Experts of a small language model.
Training: a variant of Adam for the experts, 373M tokens, 5692 steps.
Below are experts of layer 11 (counted from 0) of a mixture-of-experts language model. Rows are named router (the router's row for the expert) and show model dimensions 0-191. Each number is 50 + 12 x the weight over its row's rms, rounded and kept within 0 to 99.
After each expert's rows: a language model's description of what the expert responds to; "comes before" lists some tokens at least twice as common just after its tokens as in all text. This comes from a sample of Wikipedia text that the model never trained on. Tokens count by the router's weight.

# expert 36
router:62 54 39 61 42 44 31 43 55 38 59 20 47 59 52 62 54 39 69 65 51 55 60 68 56 42 64 66 35 65 53 51 53 57 44 33 54 69 49 72 57 62 59 64 48 29 59 52 47 56 49 59 22 42 52 48 53 57 64 47 51 54 58 51 37 25 61 32 41 59 44 46 51 38 29 43 62 32 39 36 31 30 48 52 57 44 54 45 48 36 34 36 43 48 48 58 55 52 60 56 52 40 56 32 58 50 64 27 53 32 52 39 68 66 60 65 36 47 80 54 52 43 41 52 44 59 46 33 52 54 43 69 49 42 48 84 76 51 42 51 67 43 46 56 66 51 61 69 66 30 49 60 66 34 62 44 42 53 33 44 38 44 35 32 45 32 56 57 37 34 54 49 48 46 65 54 49 59 48 58 43 67 55 27 69 71 73 76 63 40 55 63
Description: Narrative subjects and auxiliaries. Pronouns, surnames and auxiliaries in biographical prose before verbs, such as he, they, who, had, has, "Crossin had".
comes before: " was", " been", " is", " had", " were", "'s"

# expert 16
router:52 44 56 56 34 65 64 49 55 51 44 39 52 76 57 65 60 46 36 43 33 63 62 77 49 41 32 51 59 63 52 51 44 62 58 76 71 46 49 55 29 61 44 57 51 26 36 31 63 68 39 54 47 49 47 60 40 48 32 45 43 46 35 43 45 46 63 55 39 62 62 53 51 52 39 47 32 60 42 33 49 48 55 33 82 62 53 45 51 30 40 66 63 50 55 54 48 44 76 55 25 42 80 40 58 60 38 50 60 41 38 66 72 49 53 80 60 33 39 48 49 45 39 66 48 47 36 47 47 48 45 50 33 37 47 56 43 42 59 41 68 60 49 44 20 57 40 34 29 45 45 76 57 40 56 48 58 52 55 49 61 50 60 38 49 48 46 46 45 62 70 34 57 54 51 69 61 38 46 35 47 61 49 57 56 63 84 65 62 44 71 41
Description: Ordinals and sentence subjects. Ordinals, pronoun subjects and list heads, such as first, second, next, following, "it was announced", "there were", This.
comes before: " was", " is", " of", ":", " are", " place"

# expert 0
router:55 33 43 48 35 50 48 50 47 79 58 55 50 46 44 52 41 73 49 51 47 52 48 56 59 35 30 63 43 67 51 47 24 45 51 32 30 56 47 56 55 42 58 69 48 31 44 73 39 40 43 45 56 54 49 40 54 52 55 41 61 50 34 42 39 46 45 27 73 42 68 44 67 52 80 60 43 36 48 51 53 37 51 55 73 44 33 73 63 57 48 40 40 48 49 55 51 44 37 42 71 46 60 79 63 38 35 58 46 34 37 64 40 60 61 63 45 44 51 69 45 48 50 45 64 21 50 34 52 51 52 53 46 54 46 79 55 62 61 58 52 61 64 68 47 34 57 54 50 49 45 75 36 58 52 48 31 28 26 67 53 31 46 60 56 45 60 53 54 47 48 57 53 51 50 52 78 52 65 27 41 73 48 44 42 29 55 27 33 47 60 76
Description: Table and list separators. Pipe cell dividers, semicolons and colons separating fields in tables, infobox lines and lists, e.g. "Fate:", "Bugg;", "| 2:24".
comes before: " ", " \"", " The", " —", " Yes", " No"

# expert 30
router:60 54 40 58 57 56 36 24 48 51 58 33 33 59 67 53 54 54 59 69 33 55 34 49 50 48 36 57 53 69 41 55 51 54 74 53 43 48 61 43 48 55 59 63 37 69 50 45 51 41 56 53 66 34 60 90 43 53 38 71 45 47 55 52 46 40 49 72 38 37 54 49 50 58 49 21 55 47 45 38 76 30 50 53 61 63 44 42 39 62 30 48 30 48 32 48 31 30 42 52 48 38 50 50 44 46 67 44 45 45 41 37 53 46 62 42 57 45 39 54 58 54 43 59 52 27 53 56 43 50 32 71 33 48 47 35 41 70 31 44 57 39 68 32 57 58 63 44 53 58 64 53 56 50 21 58 64 30 70 42 69 56 70 36 46 38 73 47 61 49 23 46 44 34 42 39 46 49 38 50 47 29 54 63 48 56 62 62 82 27 49 56
Description: Topic nouns, fields. Mass nouns naming domains or resources after of, and or for, such as water, food, health, law, energy.
comes before: ",", " and", " of", ".", " in", ".\n\n"

# expert 14
router:57 47 42 32 44 71 59 59 48 44 55 14 50 43 47 70 47 41 66 49 73 46 22 57 55 44 41 39 42 37 51 60 55 48 46 57 34 41 58 50 50 54 62 37 34 36 53 56 54 49 47 40 38 79 66 49 55 47 46 57 39 75 46 39 50 56 41 54 43 34 37 37 31 42 65 47 47 44 17 47 33 28 47 39 52 49 42 40 64 61 68 63 45 70 37 49 40 45 48 30 54 34 51 48 55 40 46 42 51 40 49 66 45 48 63 45 64 66 43 43 55 50 37 64 61 38 42 49 62 53 31 79 28 45 53 47 27 60 37 53 45 45 31 35 44 51 50 53 50 58 70 41 48 25 34 57 55 34 66 34 50 76 54 58 52 56 72 36 53 50 31 49 48 52 27 34 52 43 45 55 65 34 56 54 52 40 38 56 90 51 41 52
Description: Section heading words. First word inside section headings right after == or ===, such as Bibliography, Discography, History, See also, Personal life.
comes before: "==\n", "\n", " ==\n", "==\n\n", " and", "===\n"

# expert 37
router:41 44 68 32 43 48 68 47 45 69 62 24 59 45 52 32 37 52 40 48 58 50 39 65 46 49 74 50 49 43 49 72 30 63 37 61 28 60 22 55 51 57 63 58 69 52 51 62 66 64 56 63 56 47 67 40 78 29 43 37 51 62 59 40 59 41 65 39 54 45 46 49 44 37 45 49 42 74 56 52 66 41 41 51 53 60 21 44 55 53 76 48 50 49 53 68 60 53 25 47 56 62 27 45 51 44 41 41 40 53 67 42 53 47 49 42 21 67 61 39 61 53 62 44 63 27 58 43 38 25 41 43 54 52 45 46 59 45 48 58 53 41 46 52 48 39 63 48 16 78 65 35 56 46 49 66 32 36 75 68 52 61 51 44 41 61 49 29 36 44 31 46 40 51 50 56 43 49 47 52 51 49 59 53 55 47 31 48 48 51 26 41
Description: Year-prefix digits. First three digits of years like 201, 198, 194, in birth years, date ranges and tables, sometimes the final digit.
comes before: "0", "6", "5", "4", "9", "7"

# expert 39
router:68 48 54 51 48 43 62 57 52 48 64 25 47 58 64 37 38 69 54 40 43 54 73 43 41 31 25 62 46 50 41 72 41 29 44 54 52 61 58 53 38 51 54 35 31 65 62 53 46 38 23 65 45 51 67 72 46 44 57 41 50 39 24 52 42 58 58 57 29 56 54 57 70 70 33 54 40 42 73 49 57 52 36 60 41 46 47 47 34 41 71 49 51 56 58 65 46 49 45 68 32 45 43 59 41 32 43 39 63 32 67 55 39 34 36 55 68 45 39 55 46 49 39 48 32 52 65 58 47 36 48 78 70 57 35 67 57 58 33 40 42 26 40 57 44 70 55 54 42 47 50 35 81 37 47 38 40 44 34 49 37 48 60 68 52 34 55 49 55 61 43 39 49 68 64 58 60 35 67 59 44 60 49 49 35 45 77 53 52 63 44 35
Description: Numbers in quantities. Digits and number pieces in measurements, money, dates, statistics and table cells, such as $600,000, 20 miles, 59.00 FTE.
comes before: " |", ".", "–", "%", " |\n", ";"

# expert 3
router:30 38 43 31 32 52 65 55 46 47 46 51 37 50 52 64 39 36 58 33 43 58 67 72 38 34 53 58 57 40 37 44 69 55 56 56 75 52 56 47 36 51 44 58 59 50 57 48 74 43 32 60 46 58 56 56 54 40 37 68 55 25 41 56 58 34 67 52 44 41 53 72 45 67 62 30 34 35 29 75 23 36 64 49 29 58 51 47 38 56 48 48 56 49 28 58 52 78 72 40 63 52 39 50 58 33 45 46 40 32 66 40 49 46 33 35 58 39 51 47 53 46 64 52 37 50 35 64 45 42 46 30 56 43 60 42 68 71 53 52 56 43 46 46 59 41 35 70 78 38 46 50 47 54 78 44 60 55 33 36 79 51 31 56 52 57 52 57 36 63 50 51 64 65 50 36 42 48 49 50 37 50 68 49 51 70 53 51 32 55 42 42
Description: Score and coordinate separators. Separators inside scores, records and coordinates in sports tables, such as the space before 7–6, the ( in 8–5 (5–3), and Win/Loss headers.
comes before: " ", "6", " |", "5", "7", "4"

# expert 31
router:57 30 43 56 47 35 23 72 51 45 64 47 70 54 52 28 58 49 53 53 60 55 47 31 68 67 48 63 37 53 43 45 65 59 49 24 60 44 50 63 53 38 55 52 52 26 54 51 34 38 51 27 43 54 42 45 48 44 75 72 20 46 72 60 42 44 63 41 72 53 55 32 53 57 63 65 66 43 68 55 48 51 38 44 67 54 53 58 32 53 44 36 61 54 65 65 60 27 31 51 61 36 51 40 60 65 61 50 59 63 58 44 42 44 59 57 33 54 67 61 61 66 51 40 68 54 58 48 52 43 53 76 51 18 44 52 60 75 38 55 40 41 58 58 57 50 39 55 62 65 42 64 52 46 39 53 28 65 45 44 72 54 54 50 65 41 42 45 58 59 41 37 31 49 40 49 48 64 38 53 65 48 57 52 45 19 32 38 66 52 50 66
Description: Surname endings. Final pieces completing personal surnames in credits and lists, such as Johnson, Wilson, -ović, Pozdny-akov, Elk-ington.
comes before: ",", " (", " |", "\n", ";", "\n\n"

# expert 5
router:81 33 44 47 60 58 40 59 60 31 39 44 56 53 69 41 72 47 43 54 41 57 41 33 45 49 46 36 26 53 39 58 62 46 54 64 63 58 48 50 42 55 40 47 50 41 52 42 61 29 70 61 61 40 26 37 36 73 74 41 74 49 64 35 36 49 51 43 32 51 57 56 56 40 71 42 58 41 57 48 64 39 70 44 61 50 48 25 47 44 38 59 51 41 59 42 35 39 49 51 43 42 52 64 58 68 63 62 40 21 53 38 52 59 43 59 52 39 78 59 63 68 68 67 49 44 57 61 53 38 53 86 48 38 52 40 60 45 40 37 52 39 54 60 52 30 52 44 49 50 42 45 59 41 31 39 56 44 57 43 51 64 74 22 64 39 59 54 55 41 32 38 31 62 48 44 42 45 29 51 48 65 57 37 51 36 28 49 52 47 29 59
Description: Place names and years. Place-name parts like County, Township, shire, Region, country or state names, commas between them, and final year digits.
comes before: ",", ".", "\n", ".\n\n", " and", " in"

# expert 7
router:45 35 70 40 58 46 67 43 34 45 64 27 62 38 79 56 53 58 31 61 73 47 56 64 49 60 62 62 43 63 33 70 41 56 54 60 56 54 43 43 52 44 45 55 53 31 47 44 53 61 55 61 46 50 71 40 54 42 27 36 34 62 55 34 47 40 62 54 32 55 42 63 43 38 51 31 52 72 57 68 40 35 29 42 55 57 42 33 46 63 67 50 51 54 45 57 61 64 49 48 50 65 47 72 71 34 45 37 38 48 46 64 72 48 53 42 33 68 64 38 48 39 42 43 56 47 46 50 52 20 35 50 65 50 68 55 45 52 48 68 44 47 33 48 27 45 40 48 53 54 51 43 46 51 58 69 50 17 57 54 75 45 53 32 52 41 30 40 40 54 30 40 20 47 36 59 59 56 34 39 68 60 42 60 56 52 46 36 43 54 29 31
Description: Parenthesized foreign words, numbers. Digits and non-Latin letters (Cyrillic, Thai, Kannada) inside parentheses, such as (Смалявічы), (15,480 lb), (3–2), Bundesstraße.
comes before: ")", ")\n", "),", ").", ")\n\n", "–"

# expert 22
router:45 29 50 46 47 50 65 39 55 52 34 56 37 44 39 63 48 36 53 67 44 70 62 64 46 65 43 53 44 53 46 53 27 52 47 59 36 49 51 46 39 48 40 64 60 43 52 68 58 52 46 60 51 43 58 86 27 52 36 45 32 54 62 57 53 60 27 60 64 40 62 41 59 62 36 48 50 69 48 33 48 37 56 55 68 58 65 67 62 43 31 60 51 71 50 45 73 57 53 46 42 40 84 66 42 55 57 47 63 35 46 40 57 50 51 47 51 62 40 30 58 62 41 44 64 49 38 51 66 84 44 39 43 32 58 43 62 53 27 43 50 74 46 55 60 45 49 58 33 50 59 41 34 43 54 55 52 56 58 69 43 58 28 57 29 39 77 57 59 33 52 46 72 41 43 68 56 49 36 30 50 60 55 64 30 61 58 50 80 33 62 47
Description: Abstract nouns after determiners. Abstract head nouns after the, a or a possessive, usually followed by of, such as reaction, view, process, evidence.
comes before: " of", ",", ".", " to", " in", " and"

# expert 2
router:57 43 62 32 37 50 70 46 43 34 40 42 58 69 64 62 54 32 48 54 55 77 67 63 46 44 29 47 61 47 70 50 71 50 33 65 62 49 41 60 45 54 31 59 68 60 50 61 59 53 45 39 30 18 36 60 56 55 38 52 29 62 61 54 55 49 42 65 48 51 50 50 52 53 37 50 35 76 60 28 51 45 45 46 75 59 46 39 45 35 46 51 44 48 39 35 50 48 20 46 65 31 48 34 38 46 40 47 51 47 52 47 71 38 28 50 61 53 56 52 70 58 33 24 71 70 49 67 41 47 27 33 41 50 47 68 61 77 42 56 44 51 59 58 47 61 52 53 33 53 59 51 60 34 35 39 32 54 78 62 41 50 59 46 43 54 75 46 58 50 58 40 51 44 43 49 55 53 57 61 52 53 47 59 37 33 51 34 69 66 41 40
Description: Person role nouns. Nouns and modifiers describing a person's role or sport in biographies, such as footballer, politician, freshman, basketball player.
comes before: " of", " in", " for", "–", " and", " player"

# expert 26
router:42 47 63 34 45 65 65 60 51 39 44 59 58 42 52 34 67 38 39 66 39 50 44 36 55 69 40 43 54 37 61 48 45 51 47 30 47 42 46 39 64 50 59 69 43 55 32 37 57 43 57 47 40 44 34 27 57 45 77 42 64 44 54 67 45 52 49 49 66 46 39 49 62 51 41 41 38 30 47 29 42 47 65 38 61 65 59 26 35 48 54 47 35 73 48 29 54 50 46 45 63 39 23 38 76 46 33 60 54 69 34 52 71 34 42 45 39 36 63 22 55 52 59 60 53 66 58 54 51 48 65 64 43 72 51 66 46 53 68 61 46 34 72 50 58 50 52 56 56 42 43 66 39 54 76 51 58 44 51 59 60 31 74 41 50 42 66 28 41 47 59 46 38 49 42 62 26 40 72 45 45 37 56 51 45 27 54 52 26 46 55 72
Description: Table cell separators. Pipe separators in markdown tables, mostly just after a name or number in sports results and rankings.
comes before: " ", " —", " +", " −", " United", " ."